Weights of a small mixture-of-experts language model, trained from scratch on English Wikipedia.
Training: a variant of SOAP for the experts, 632M tokens, 9762 steps.
Below are experts of layer 7 (counted from 0) of a mixture-of-experts language model. Rows are named gate (a neuron's input weights, with its number), up (a neuron's input weights, with its number), down (a neuron's output weights, with its number) and show model dimensions 0-55. Each number is 50 + 10 x the weight over its row's rms, rounded and kept within 0 to 99.
Before each expert's rows: "gets" lists some tokens that make up at least twice as much of what it gets as of all text; "comes before" lists some tokens at least twice as common just after its tokens as in all text. This comes from a sample of Wikipedia text that the model never trained on. Tokens count by the router's weight.

# expert 0
gets: "-", " (", " \"", "'", "\n", "–"
comes before: "-", "s", "19", "A", "M", "R"
gate0:69 49 56 38 52 58 41 59 44 30 42 37 37 34 65 44 48 55 48 37 45 63 52 48 50 75 52 54 53 34 53 39 26 39 50 42 40 63 64 46 46 53 54 49 68 55 51 49 68 43 33 70 57 59 62 62
up0:38 57 52 35 43 75 33 39 66 48 55 55 46 61 44 34 68 63 50 47 57 45 36 61 47 51 41 66 42 38 42 56 41 58 54 40 45 62 77 58 33 54 56 46 49 38 49 65 53 43 66 54 54 44 68 61
down0:67 55 65 71 51 55 38 69 56 52 52 55 48 42 39 48 64 48 53 49 71 55 46 48 47 54 41 66 61 53 32 71 55 54 52 39 44 55 67 57 59 42 63 47 56 50 40 28 37 39 46 44 66 42 56 52
gate1:40 59 43 43 65 36 54 46 51 58 52 54 51 47 69 43 57 47 48 45 30 58 69 41 49 38 41 57 64 45 66 45 63 55 47 65 52 54 45 55 66 40 49 65 60 65 51 64 51 37 48 33 54 43 44 39
up1:54 58 52 51 57 45 54 52 66 49 39 62 48 48 48 52 54 47 48 41 54 70 68 53 30 52 48 52 40 46 63 46 54 42 63 63 39 51 49 48 52 70 61 48 60 50 55 55 37 39 61 49 26 53 36 50
down1:40 46 43 57 48 59 35 37 47 64 49 48 57 46 41 77 43 55 60 50 46 53 37 75 52 42 50 50 57 33 42 35 39 49 63 52 56 64 58 59 52 57 33 43 37 61 56 51 44 51 43 52 39 47 51 41
gate2:52 61 33 45 57 38 39 62 42 50 45 42 45 74 38 44 65 29 52 49 45 52 49 41 72 30 49 52 46 59 53 46 68 39 64 61 40 45 51 39 50 57 50 71 59 58 54 36 56 56 40 49 34 45 58 64
up2:60 46 64 63 49 63 78 51 49 73 49 66 53 36 59 44 50 51 27 55 51 76 69 41 65 63 44 44 50 62 57 44 51 60 36 47 66 46 66 60 62 37 52 33 36 61 38 63 55 48 53 61 57 54 37 51
down2:58 25 79 60 65 57 53 64 53 48 44 48 50 47 62 28 49 49 42 45 62 42 52 48 51 41 59 36 50 58 25 50 43 50 43 63 64 54 61 64 30 49 62 32 55 49 49 46 46 56 26 53 46 52 43 65
gate3:54 38 45 42 48 47 52 45 44 75 33 61 58 49 32 57 47 44 30 62 54 22 48 59 41 52 28 45 54 55 59 53 59 48 64 53 52 56 39 50 60 47 41 46 41 37 43 67 43 46 51 45 50 44 74 47
up3:42 52 56 62 44 63 63 44 39 46 41 64 43 49 57 71 43 56 64 47 57 42 30 54 60 39 59 55 56 39 59 65 48 64 66 26 41 50 59 56 39 63 53 55 54 66 39 40 55 50 72 54 62 65 44 49
down3:59 31 60 40 74 58 58 51 57 58 53 31 82 67 54 46 48 66 53 51 55 54 56 43 47 56 56 52 65 49 58 62 71 29 43 51 61 42 41 49 40 52 60 58 60 69 42 41 50 58 23 48 44 50 50 66
gate4:41 45 54 22 50 61 62 64 55 64 63 51 42 43 62 55 50 41 58 43 23 49 59 30 55 58 42 59 42 49 34 57 42 23 45 48 53 63 53 65 55 40 35 66 47 56 52 40 59 64 59 58 60 42 63 46
up4:69 57 60 55 29 61 48 46 29 32 68 51 64 54 47 52 55 37 63 35 41 38 42 39 47 60 28 57 54 42 62 63 46 66 58 52 47 47 58 51 36 63 49 51 49 49 55 61 48 55 34 41 67 43 49 39
down4:48 69 55 54 59 59 55 58 49 58 58 41 28 44 45 42 30 45 32 58 44 38 56 62 44 61 40 42 58 45 45 47 61 58 55 33 58 41 46 60 41 40 61 39 69 52 65 52 54 46 55 54 44 41 60 53
gate5:44 48 46 56 51 36 48 44 43 52 52 51 44 59 59 55 52 43 42 72 46 60 58 54 51 49 53 81 39 38 47 60 38 36 57 39 50 56 51 41 39 36 41 68 42 59 48 57 51 43 51 61 65 37 39 50
up5:37 46 37 66 50 70 50 40 43 54 51 37 45 44 36 63 59 56 49 44 68 45 35 48 46 54 65 46 42 41 49 66 64 41 64 41 47 58 46 52 47 65 50 65 51 44 53 51 44 44 37 54 56 60 49 58
down5:60 51 41 51 37 33 53 54 38 45 46 47 48 43 64 40 55 47 46 69 32 42 59 46 60 52 45 41 52 47 58 68 57 52 52 42 52 52 55 40 53 42 54 43 47 61 30 60 31 52 54 49 60 58 44 47

# expert 17
gets: ")", "\"", " name", " by", " Born", "er"
comes before: ":", "\n", " |", ",", ".", " of"
gate0:47 43 54 35 57 59 47 47 53 59 49 44 56 40 70 33 43 37 54 59 58 55 59 53 48 53 69 46 35 33 44 43 47 58 49 63 33 60 48 47 51 49 49 58 48 54 57 48 45 58 42 62 53 54 54 56
up0:63 57 58 42 41 44 54 58 55 50 53 53 45 69 23 51 49 36 66 42 53 60 39 41 64 45 48 58 23 37 48 59 50 49 59 44 49 54 37 50 38 54 71 43 39 54 51 36 54 33 54 40 53 54 62 70
down0:52 55 28 41 57 70 33 56 45 44 53 43 38 46 56 57 54 43 48 51 40 40 34 53 61 50 42 49 49 43 38 59 48 44 38 48 67 55 36 53 39 51 33 37 52 55 54 55 54 49 55 46 77 51 50 49
gate1:45 43 55 36 60 44 33 65 44 57 44 52 26 48 39 45 50 47 39 64 30 43 43 59 52 55 31 42 58 35 59 60 62 53 42 55 57 44 63 34 38 43 46 41 50 52 62 40 67 45 42 48 59 60 75 54
up1:52 44 45 52 67 41 64 28 19 37 51 37 52 59 41 42 43 54 43 32 55 45 40 41 46 53 53 47 61 44 50 60 57 38 56 51 50 60 47 28 40 42 72 45 43 46 66 58 47 44 28 50 41 53 63 71
down1:35 41 37 60 40 59 43 65 51 61 55 73 56 39 58 41 51 65 47 50 57 66 35 37 67 41 55 60 35 72 63 41 54 47 34 45 47 50 78 65 54 46 43 44 44 69 60 32 56 48 66 50 55 56 61 31
gate2:51 62 51 41 34 51 51 65 38 43 53 50 53 57 41 43 44 33 72 60 62 50 48 55 44 58 56 69 46 56 64 37 46 65 57 44 38 43 50 57 66 45 35 60 51 42 24 54 41 41 48 61 65 37 40 63
up2:62 51 34 50 52 43 75 27 53 59 48 62 52 32 66 59 61 52 68 54 55 48 52 40 47 55 46 61 42 61 34 46 41 46 52 43 63 43 36 52 60 32 45 79 64 60 48 53 37 36 48 46 65 57 51 50
down2:48 45 66 49 39 46 45 61 48 45 31 49 40 52 55 59 41 58 57 53 59 43 50 61 36 62 58 30 37 44 36 62 57 68 58 58 28 62 44 51 41 43 53 48 40 46 52 54 36 69 46 61 57 61 62 48
gate3:40 58 51 42 38 57 43 40 54 49 52 43 33 35 56 42 57 64 49 42 59 42 43 52 24 37 66 45 57 76 39 41 42 48 41 38 61 39 41 55 68 49 54 59 39 48 51 61 40 44 51 64 48 47 44 58
up3:65 32 54 62 59 48 47 42 60 55 49 68 39 38 49 43 33 42 43 45 47 47 66 37 61 67 57 45 59 32 47 46 44 33 55 43 58 59 48 61 61 50 65 61 16 38 57 48 43 38 53 53 46 49 45 52
down3:28 61 31 59 69 42 57 44 62 46 58 48 36 49 54 38 45 54 50 43 45 52 42 47 55 40 48 65 48 47 49 52 38 61 53 52 68 49 39 50 58 28 37 47 68 55 51 60 44 47 41 42 48 47 51 42
gate4:47 31 40 36 21 63 52 65 57 54 62 51 53 55 34 66 52 54 59 46 73 41 49 42 57 55 44 44 34 46 48 61 53 62 47 34 39 50 59 61 46 67 53 33 37 51 41 61 48 41 27 60 55 47 42 45
up4:45 37 57 50 32 76 39 55 48 51 62 55 68 42 34 58 53 39 66 40 53 49 46 53 44 61 51 49 44 36 47 39 52 76 55 48 46 52 44 51 52 41 63 52 46 69 33 62 46 21 36 48 51 48 50 39
down4:48 51 58 68 58 55 43 66 70 54 34 55 44 63 37 53 43 56 53 50 33 48 54 50 43 69 51 47 36 67 43 52 51 65 44 35 59 52 45 52 53 46 50 53 38 52 47 32 67 50 35 60 61 69 58 58
gate5:37 37 55 53 31 39 48 56 55 44 52 52 46 68 57 51 47 56 54 48 48 57 23 37 57 61 41 55 25 59 65 80 46 64 55 31 64 52 44 55 39 45 55 57 48 56 51 45 52 48 37 45 38 52 50 39
up5:55 53 58 44 37 53 42 50 56 47 56 54 44 37 25 55 43 68 67 40 36 47 51 43 51 39 62 34 58 59 71 51 38 48 57 57 50 40 56 38 38 44 59 55 34 60 49 42 36 61 41 65 43 59 49 64
down5:45 58 37 65 52 59 56 71 57 48 48 49 48 60 52 50 41 36 48 54 54 53 42 50 63 56 55 29 48 66 49 40 41 44 52 53 45 69 56 44 53 55 51 37 39 50 49 41 52 58 52 76 61 58 56 44

# expert 20
gets: "ed", " of", "ing", "d", " with", " for"
comes before: " the", " to", " by", " in", " a", "ly"
gate0:60 39 49 63 44 51 66 51 31 39 56 54 58 57 44 42 56 40 47 60 54 34 56 39 51 51 39 38 46 47 48 51 59 42 57 32 41 35 57 48 67 48 37 64 48 59 61 51 50 78 42 44 51 37 40 51
up0:65 54 39 62 52 45 45 59 49 48 44 56 46 66 33 53 46 33 52 42 68 49 60 39 66 54 52 44 44 65 37 47 35 43 55 54 55 62 56 57 53 61 38 54 66 43 38 48 52 61 36 63 33 51 52 51
down0:50 46 58 62 50 37 59 42 57 65 42 57 46 40 44 74 55 60 59 36 47 63 50 58 59 73 48 64 68 44 46 43 51 22 62 56 51 49 38 56 46 51 35 39 51 45 36 60 44 35 47 52 63 64 62 42
gate1:39 64 35 48 47 69 45 27 54 50 63 38 42 48 57 55 43 49 55 48 39 61 59 44 36 51 58 39 50 39 45 37 56 55 54 50 54 57 46 61 45 55 53 34 48 41 29 39 58 42 46 63 49 63 67 58
up1:71 54 48 50 56 58 51 50 54 62 40 57 47 48 42 37 42 52 59 66 46 58 38 50 66 60 50 46 65 56 59 39 65 63 40 56 40 51 65 74 52 39 38 60 65 35 63 48 52 61 75 50 33 36 52 50
down1:49 47 39 55 45 54 41 66 25 52 56 69 65 53 55 44 47 56 49 54 63 49 60 41 38 36 65 68 57 58 67 55 74 64 41 41 47 49 48 69 41 54 47 32 50 44 62 37 60 44 47 58 33 50 58 49
gate2:60 65 51 59 44 38 45 49 66 43 39 53 32 39 49 60 57 60 55 34 34 57 43 47 40 44 44 42 44 42 75 59 47 71 45 34 52 56 37 34 58 53 57 38 50 59 29 41 45 50 55 46 37 65 44 57
up2:57 58 61 51 38 49 51 70 37 55 42 58 34 60 34 43 59 49 77 50 47 46 56 52 63 53 50 74 64 39 42 62 49 69 37 48 44 59 47 55 46 33 59 71 40 41 39 46 38 54 42 59 37 48 53 60
down2:50 52 55 44 50 39 55 37 54 41 48 58 44 57 63 60 51 68 36 54 58 35 24 63 28 41 66 65 34 58 68 46 51 29 38 62 43 59 31 60 59 23 62 67 43 59 61 43 59 68 71 47 69 50 36 51
gate3:57 36 40 49 49 52 50 51 46 50 54 51 37 56 64 49 46 42 40 48 63 34 50 48 50 47 45 45 53 47 47 55 50 31 42 43 48 70 52 40 55 44 50 50 57 24 44 47 48 40 50 34 41 45 61 44
up3:48 56 56 52 36 51 48 60 41 61 36 28 44 50 53 55 43 36 48 61 41 37 51 64 42 57 48 36 48 36 42 49 56 52 51 40 34 38 36 50 69 39 75 62 47 53 51 47 36 54 50 34 65 44 48 48
down3:52 53 49 60 61 49 42 27 58 69 49 61 42 54 60 57 40 44 73 49 55 60 44 54 57 39 55 68 31 54 59 47 51 67 65 61 53 44 70 52 31 45 51 71 59 57 48 55 62 55 34 51 35 45 51 49
gate4:63 41 58 53 27 58 58 51 52 45 57 59 43 62 40 67 50 53 66 63 50 53 49 49 49 52 39 47 58 50 69 60 58 43 53 66 41 51 50 54 33 40 26 40 44 40 40 51 46 55 65 59 46 55 29 44
up4:61 49 62 27 50 44 44 44 73 47 50 43 50 52 47 48 46 50 58 40 66 36 36 51 43 51 55 51 47 38 60 44 56 33 46 63 42 45 59 65 41 53 43 46 63 41 36 48 37 45 61 54 68 55 50 56
down4:62 64 48 50 38 43 49 53 50 59 37 45 59 40 35 69 59 55 33 76 57 65 72 55 57 50 63 51 65 43 64 26 52 41 45 55 36 56 50 60 36 62 58 27 54 56 41 43 69 51 68 41 66 35 52 48
gate5:61 27 49 38 17 56 62 62 54 65 42 60 43 55 64 65 42 38 46 44 44 57 61 43 72 61 60 59 53 45 36 56 40 46 50 50 58 61 80 77 62 42 44 46 36 50 64 31 43 40 42 47 46 53 59 50
up5:54 37 43 63 68 58 67 42 49 38 58 45 47 50 64 54 41 50 50 45 38 55 57 60 50 48 56 53 48 43 65 54 64 49 57 51 51 40 56 71 42 44 30 48 35 39 60 56 49 48 55 63 51 55 63 38
down5:65 62 58 53 59 54 68 59 37 48 37 38 58 30 52 51 65 43 52 46 60 44 56 61 61 43 56 53 56 63 48 54 38 67 45 32 61 49 33 46 53 27 50 62 34 44 41 75 58 58 49 41 59 51 36 66

# expert 9
gets: ".", "\n\n", ",", " after", " He", " that"
comes before: ",", "\n\n", " The", " he", " He", " the"
gate0:41 53 39 40 53 54 52 57 45 43 46 60 30 58 69 25 35 38 51 47 45 45 44 55 57 50 72 47 59 42 39 62 53 67 44 59 44 44 44 55 59 59 49 53 50 47 55 44 40 64 48 69 46 50 69 51
up0:59 44 49 39 40 47 32 53 54 52 53 52 45 43 46 30 51 37 40 52 59 44 46 48 40 62 34 58 67 52 55 63 59 48 56 52 43 65 58 54 37 53 41 45 63 46 54 42 47 59 48 31 57 62 56 45
down0:64 45 67 63 38 50 62 45 33 49 36 56 54 53 46 36 54 49 63 48 64 54 35 73 42 67 60 56 51 44 38 41 41 60 73 49 52 48 38 46 61 49 51 47 59 62 56 41 43 34 51 64 41 41 54 45
gate1:73 31 47 79 52 30 55 68 51 69 52 47 50 57 49 57 48 46 37 61 72 45 64 46 59 56 68 40 60 64 67 45 43 55 56 47 72 71 59 52 44 60 49 53 35 50 40 49 51 51 64 52 49 41 70 33
up1:28 60 60 54 58 50 50 53 87 54 38 44 40 40 39 31 55 54 52 49 41 46 53 42 45 51 46 47 39 56 58 55 64 35 61 51 52 51 56 45 44 40 57 55 38 48 48 58 37 39 56 59 50 43 53 46
down1:60 76 43 53 50 59 53 41 47 59 60 53 35 35 48 40 56 67 46 51 42 66 61 45 47 64 61 58 60 40 48 45 35 34 48 46 47 51 47 59 53 53 68 40 29 60 45 38 33 27 44 55 59 48 36 58
gate2:55 57 57 44 40 58 43 14 51 44 44 69 45 61 50 47 57 59 59 53 44 58 50 47 77 55 48 61 44 53 45 67 62 39 43 48 68 35 65 29 53 66 66 58 61 53 58 49 66 29 55 62 62 58 50 57
up2:68 55 60 27 59 59 57 67 58 45 44 58 56 44 49 49 56 36 40 63 52 51 42 46 54 42 51 62 40 72 50 51 37 49 53 50 44 45 52 72 42 56 68 58 33 37 54 71 69 42 54 46 58 59 40 39
down2:43 51 65 56 43 38 39 48 52 37 48 55 39 57 62 39 50 32 61 49 46 79 65 46 76 65 40 54 51 46 58 56 43 43 35 42 55 55 33 63 43 46 58 32 36 43 40 40 45 57 43 55 44 51 44 53
gate3:39 49 44 45 43 44 61 47 50 49 33 39 54 52 57 29 32 54 65 40 49 49 40 53 39 38 54 55 43 43 43 36 53 53 66 53 49 55 64 60 22 57 47 37 63 54 47 61 48 62 57 49 46 34 64 64
up3:54 47 39 56 53 53 39 47 46 40 44 39 40 73 46 45 43 48 64 51 63 43 57 74 49 31 49 65 46 58 47 53 35 35 57 41 51 60 60 51 46 62 34 24 32 37 53 29 49 40 57 54 33 59 64 46
down3:54 36 60 57 39 53 54 60 64 45 56 61 56 36 45 46 57 56 64 54 51 48 46 46 53 40 60 52 33 71 47 65 50 62 58 47 46 51 40 52 58 47 55 52 50 57 45 51 48 52 51 41 44 50 48 55
gate4:50 48 32 45 52 40 37 54 48 79 46 52 46 56 52 40 58 54 37 60 60 34 58 53 57 60 48 28 59 50 54 63 54 48 45 51 56 53 44 58 46 45 41 54 31 42 53 54 57 24 48 49 70 70 52 60
up4:56 39 43 34 46 61 60 43 46 42 55 52 50 48 40 38 48 52 40 44 37 52 74 61 52 50 71 64 49 40 52 65 63 61 49 56 51 49 38 49 61 47 61 42 57 45 45 35 50 46 61 57 48 51 69 53
down4:35 43 46 60 39 51 49 32 43 37 49 44 35 49 59 58 73 50 38 42 45 57 27 52 46 67 53 40 57 51 53 51 45 39 53 53 31 49 44 57 49 61 66 48 57 58 47 40 45 33 48 47 48 41 66 61
gate5:26 37 46 45 52 47 39 77 54 60 64 45 62 46 48 56 37 44 50 48 52 61 49 55 51 61 60 58 35 63 68 64 48 40 61 55 63 59 49 61 43 36 50 56 37 49 30 47 36 38 36 39 45 57 52 52
up5:40 49 54 51 42 48 36 60 38 50 50 52 56 62 44 57 59 41 44 43 44 33 56 44 45 70 69 41 42 49 54 44 41 74 39 48 36 34 58 46 52 54 46 44 47 66 59 47 53 61 43 55 53 61 41 45
down5:45 36 63 44 49 52 48 40 53 58 74 45 40 58 45 41 56 55 50 40 29 47 42 35 43 49 62 38 57 49 48 55 61 46 45 53 34 36 51 56 60 61 47 51 36 48 48 57 58 55 64 52 54 57 50 66

# expert 13
gets: "=", "\n\n", " =", "\n", "|", "See"
comes before: "=", "\n", "\n\n", " =", "|", " also"
gate0:35 50 35 51 56 49 55 47 42 55 56 55 56 45 57 47 51 31 56 66 36 43 46 45 65 59 38 41 41 29 68 42 62 66 41 57 49 55 54 39 43 72 58 51 46 47 43 37 66 59 44 39 39 53 65 34
up0:31 46 61 33 48 52 54 51 54 45 45 70 54 49 51 48 28 52 38 57 51 55 32 44 40 43 38 41 45 46 67 47 58 46 71 58 56 42 39 67 63 48 53 55 49 44 48 35 43 57 53 50 45 45 44 62
down0:63 44 45 39 38 60 52 47 34 51 32 68 52 48 49 60 63 57 38 51 43 47 45 58 49 63 51 48 59 53 54 48 45 38 44 41 68 37 45 40 56 32 62 54 51 40 48 54 33 68 61 57 55 45 33 44
gate1:47 38 32 65 51 53 53 28 40 57 36 69 55 46 49 45 39 70 27 49 55 60 65 59 40 48 55 50 50 44 49 59 45 50 41 53 49 57 62 61 43 58 52 54 60 52 53 60 57 58 37 38 52 56 59 67
up1:39 66 57 61 43 36 32 45 50 59 52 69 62 61 57 37 61 39 48 52 59 45 35 49 59 46 50 46 22 43 40 47 52 42 49 48 57 63 65 43 48 58 55 43 62 40 53 45 59 53 34 45 61 55 51 27
down1:47 47 47 45 60 50 44 51 59 61 74 36 55 50 76 56 40 36 35 49 49 48 42 42 53 57 49 38 54 64 57 82 60 57 51 45 63 45 41 66 60 49 59 58 68 70 46 57 61 57 48 49 60 38 61 44
gate2:44 51 32 46 67 44 45 38 53 53 42 53 56 69 54 65 32 40 51 50 42 56 63 54 63 52 67 49 56 71 45 29 63 52 58 48 64 44 53 60 50 64 59 49 54 51 64 50 49 43 58 46 49 52 51 58
up2:56 53 59 36 38 37 52 65 43 52 33 44 52 48 32 25 61 51 52 65 54 54 75 52 54 52 58 48 53 59 42 46 50 46 50 44 36 51 52 41 44 34 53 38 47 46 48 49 60 40 55 64 46 47 37 45
down2:52 46 54 45 38 71 45 59 54 39 57 74 54 44 53 56 48 56 46 43 45 44 33 45 41 50 36 47 45 65 73 56 55 51 57 53 53 72 43 62 47 48 35 57 67 38 44 41 41 56 61 55 65 49 41 50
gate3:55 56 24 49 55 36 30 40 42 38 49 54 44 59 57 58 60 39 46 61 64 57 54 35 34 58 59 50 34 65 57 67 50 47 46 43 50 54 58 55 45 49 42 51 67 44 67 39 70 45 27 62 49 28 47 58
up3:37 50 53 55 37 36 56 49 45 65 42 66 35 32 56 36 54 54 33 55 31 48 52 62 46 54 39 64 57 71 54 44 46 60 43 53 31 51 61 49 53 57 47 54 54 49 38 57 50 40 55 51 56 63 42 37
down3:51 50 51 38 62 62 66 38 51 74 40 54 49 45 48 53 55 44 38 35 67 49 53 53 48 64 52 48 48 43 53 47 41 55 54 55 44 54 51 35 38 60 48 65 41 46 22 49 41 48 62 62 54 56 40 73
gate4:68 43 33 42 59 49 53 62 45 54 45 62 31 54 63 39 63 58 35 45 39 54 46 45 59 57 36 61 31 50 48 38 39 43 29 44 56 57 40 31 70 51 45 65 35 36 42 49 51 62 49 54 55 71 59 65
up4:27 41 58 41 49 55 58 68 54 57 52 75 52 45 67 24 46 42 57 32 26 39 52 43 46 39 63 30 57 58 33 56 61 57 66 64 41 51 48 47 54 42 40 38 44 73 62 47 47 50 54 73 49 62 41 33
down4:60 47 59 48 66 59 58 44 43 52 57 56 54 56 40 63 64 24 44 47 63 59 64 58 65 53 61 38 53 47 63 38 55 55 48 49 64 40 43 59 53 53 48 43 44 53 50 44 64 58 52 41 40 28 58 54
gate5:52 64 44 29 46 43 57 60 44 60 37 68 53 32 54 56 56 27 48 45 51 47 43 49 52 45 32 51 47 26 39 52 65 61 38 37 60 49 46 58 41 48 55 43 51 53 50 39 42 64 43 49 37 45 61 55
up5:52 54 48 49 40 51 45 36 50 41 43 40 61 56 35 15 38 41 52 46 68 64 57 43 58 58 55 41 33 36 61 71 41 38 56 34 35 51 51 54 34 57 43 39 54 38 59 49 41 38 53 52 40 52 38 46
down5:40 53 47 53 59 34 51 53 58 48 46 33 46 59 68 24 43 50 52 79 47 58 66 56 40 49 66 53 50 40 36 52 41 55 62 41 31 41 60 49 43 40 54 48 51 59 27 39 76 45 47 49 51 44 47 59

# expert 23
gets: "\n", "\n\n", "|", " 0", "  ", " by"
comes before: "|", " |", "-", "=", ";", "%"
gate0:51 59 62 53 52 61 48 38 62 66 60 44 56 46 45 62 36 49 39 56 51 57 55 61 46 57 37 66 34 56 64 49 57 53 59 51 52 65 51 60 47 45 45 37 61 50 51 38 63 63 41 45 50 39 50 41
up0:41 55 57 43 48 52 37 53 39 63 53 39 52 47 45 44 48 50 36 63 38 54 43 67 36 72 67 64 55 54 57 41 34 48 42 60 43 51 53 35 59 45 61 65 50 46 67 62 46 56 56 56 36 48 49 52
down0:57 44 27 50 47 65 37 43 48 60 52 55 50 43 54 55 21 48 48 51 53 47 45 42 32 52 46 50 45 49 55 53 62 42 49 40 49 45 64 43 51 62 58 44 30 58 39 45 45 53 36 48 44 58 47 47
gate1:56 51 51 46 54 37 59 47 47 63 45 46 41 49 46 56 46 36 60 58 45 50 48 46 19 61 50 43 38 70 48 59 48 47 50 27 39 65 61 30 52 40 40 56 46 39 46 50 70 31 35 61 44 69 62 52
up1:45 41 60 45 53 55 47 42 59 56 42 46 42 56 48 63 50 32 41 74 50 43 35 41 52 52 50 62 59 43 54 46 52 55 54 58 29 46 44 30 59 26 53 28 38 47 52 57 48 66 42 50 61 61 40 36
down1:62 36 40 57 45 70 24 58 38 60 47 50 40 54 58 45 45 61 60 46 44 38 59 43 44 43 44 37 40 53 40 32 40 40 36 44 45 40 49 25 46 63 54 44 51 62 63 71 33 52 54 44 41 50 43 49
gate2:53 55 66 56 50 38 55 62 65 67 55 73 42 51 54 54 63 59 32 61 61 47 44 70 52 61 66 76 48 53 56 49 35 52 51 62 56 56 76 56 46 49 49 57 59 47 49 61 33 45 39 42 49 41 47 53
up2:66 46 74 28 53 30 60 28 52 64 46 48 47 29 47 40 62 60 63 61 50 41 44 67 39 51 54 64 32 64 54 55 50 55 52 59 51 50 44 57 45 63 45 64 51 48 38 38 41 39 59 57 41 47 54 56
down2:43 68 56 65 39 38 64 58 69 64 60 42 49 53 61 53 63 30 47 64 49 66 42 35 56 53 50 48 64 54 54 47 42 55 47 44 47 62 31 61 36 47 79 55 59 51 57 30 55 46 49 44 36 58 62 41
gate3:61 41 48 55 40 57 43 38 57 56 36 58 52 53 40 50 50 47 47 47 36 46 57 51 53 53 61 53 65 34 49 51 43 59 68 48 45 46 49 33 44 47 51 50 60 33 53 56 56 52 52 51 45 42 66 60
up3:37 40 46 42 47 51 46 09 47 59 52 64 49 57 42 60 54 40 45 67 43 58 56 43 52 56 55 49 34 37 48 53 66 57 50 40 48 37 66 56 59 54 48 56 49 65 44 56 41 36 39 57 29 42 56 37
down3:41 52 46 46 77 32 64 32 55 48 49 55 51 46 57 50 46 49 39 45 52 49 43 53 41 43 57 36 56 62 43 62 41 47 59 52 56 52 73 49 33 48 44 42 70 54 39 41 17 67 42 68 50 52 64 70
gate4:53 54 58 54 45 36 46 47 60 38 58 55 50 58 49 59 33 54 66 39 53 48 57 28 60 55 34 42 46 52 58 49 46 54 51 60 34 54 51 64 54 68 51 54 44 58 40 60 44 44 52 44 53 48 46 49
up4:48 66 54 38 38 33 53 48 64 47 53 58 46 38 48 69 37 38 72 51 37 59 52 59 43 29 37 52 69 56 64 61 55 49 50 49 41 65 49 34 62 54 62 55 62 57 49 56 31 49 46 60 61 59 53 53
down4:42 73 39 44 35 54 45 45 54 39 44 44 52 46 52 54 58 60 57 58 43 49 38 45 38 43 31 70 39 50 50 41 59 60 52 53 68 58 45 55 43 48 52 43 58 59 61 59 60 42 63 58 37 53 44 29
gate5:55 46 77 49 58 22 65 43 37 45 49 25 29 69 60 45 38 43 51 56 49 49 47 49 49 59 46 59 55 35 58 56 50 61 49 56 58 43 51 51 33 60 46 55 56 58 50 48 50 48 52 46 52 44 34 60
up5:74 65 40 53 41 68 29 52 62 59 43 52 43 37 33 71 69 63 52 50 47 52 36 65 40 62 36 63 47 53 53 52 41 77 37 49 52 34 45 30 59 37 45 44 53 63 36 57 51 50 47 67 38 57 57 44
down5:62 54 37 34 70 66 45 41 56 50 56 42 52 44 59 47 49 60 57 51 55 53 55 47 60 43 59 46 53 51 48 45 48 62 58 56 54 58 49 38 36 63 64 42 44 73 55 59 54 57 40 47 36 46 42 50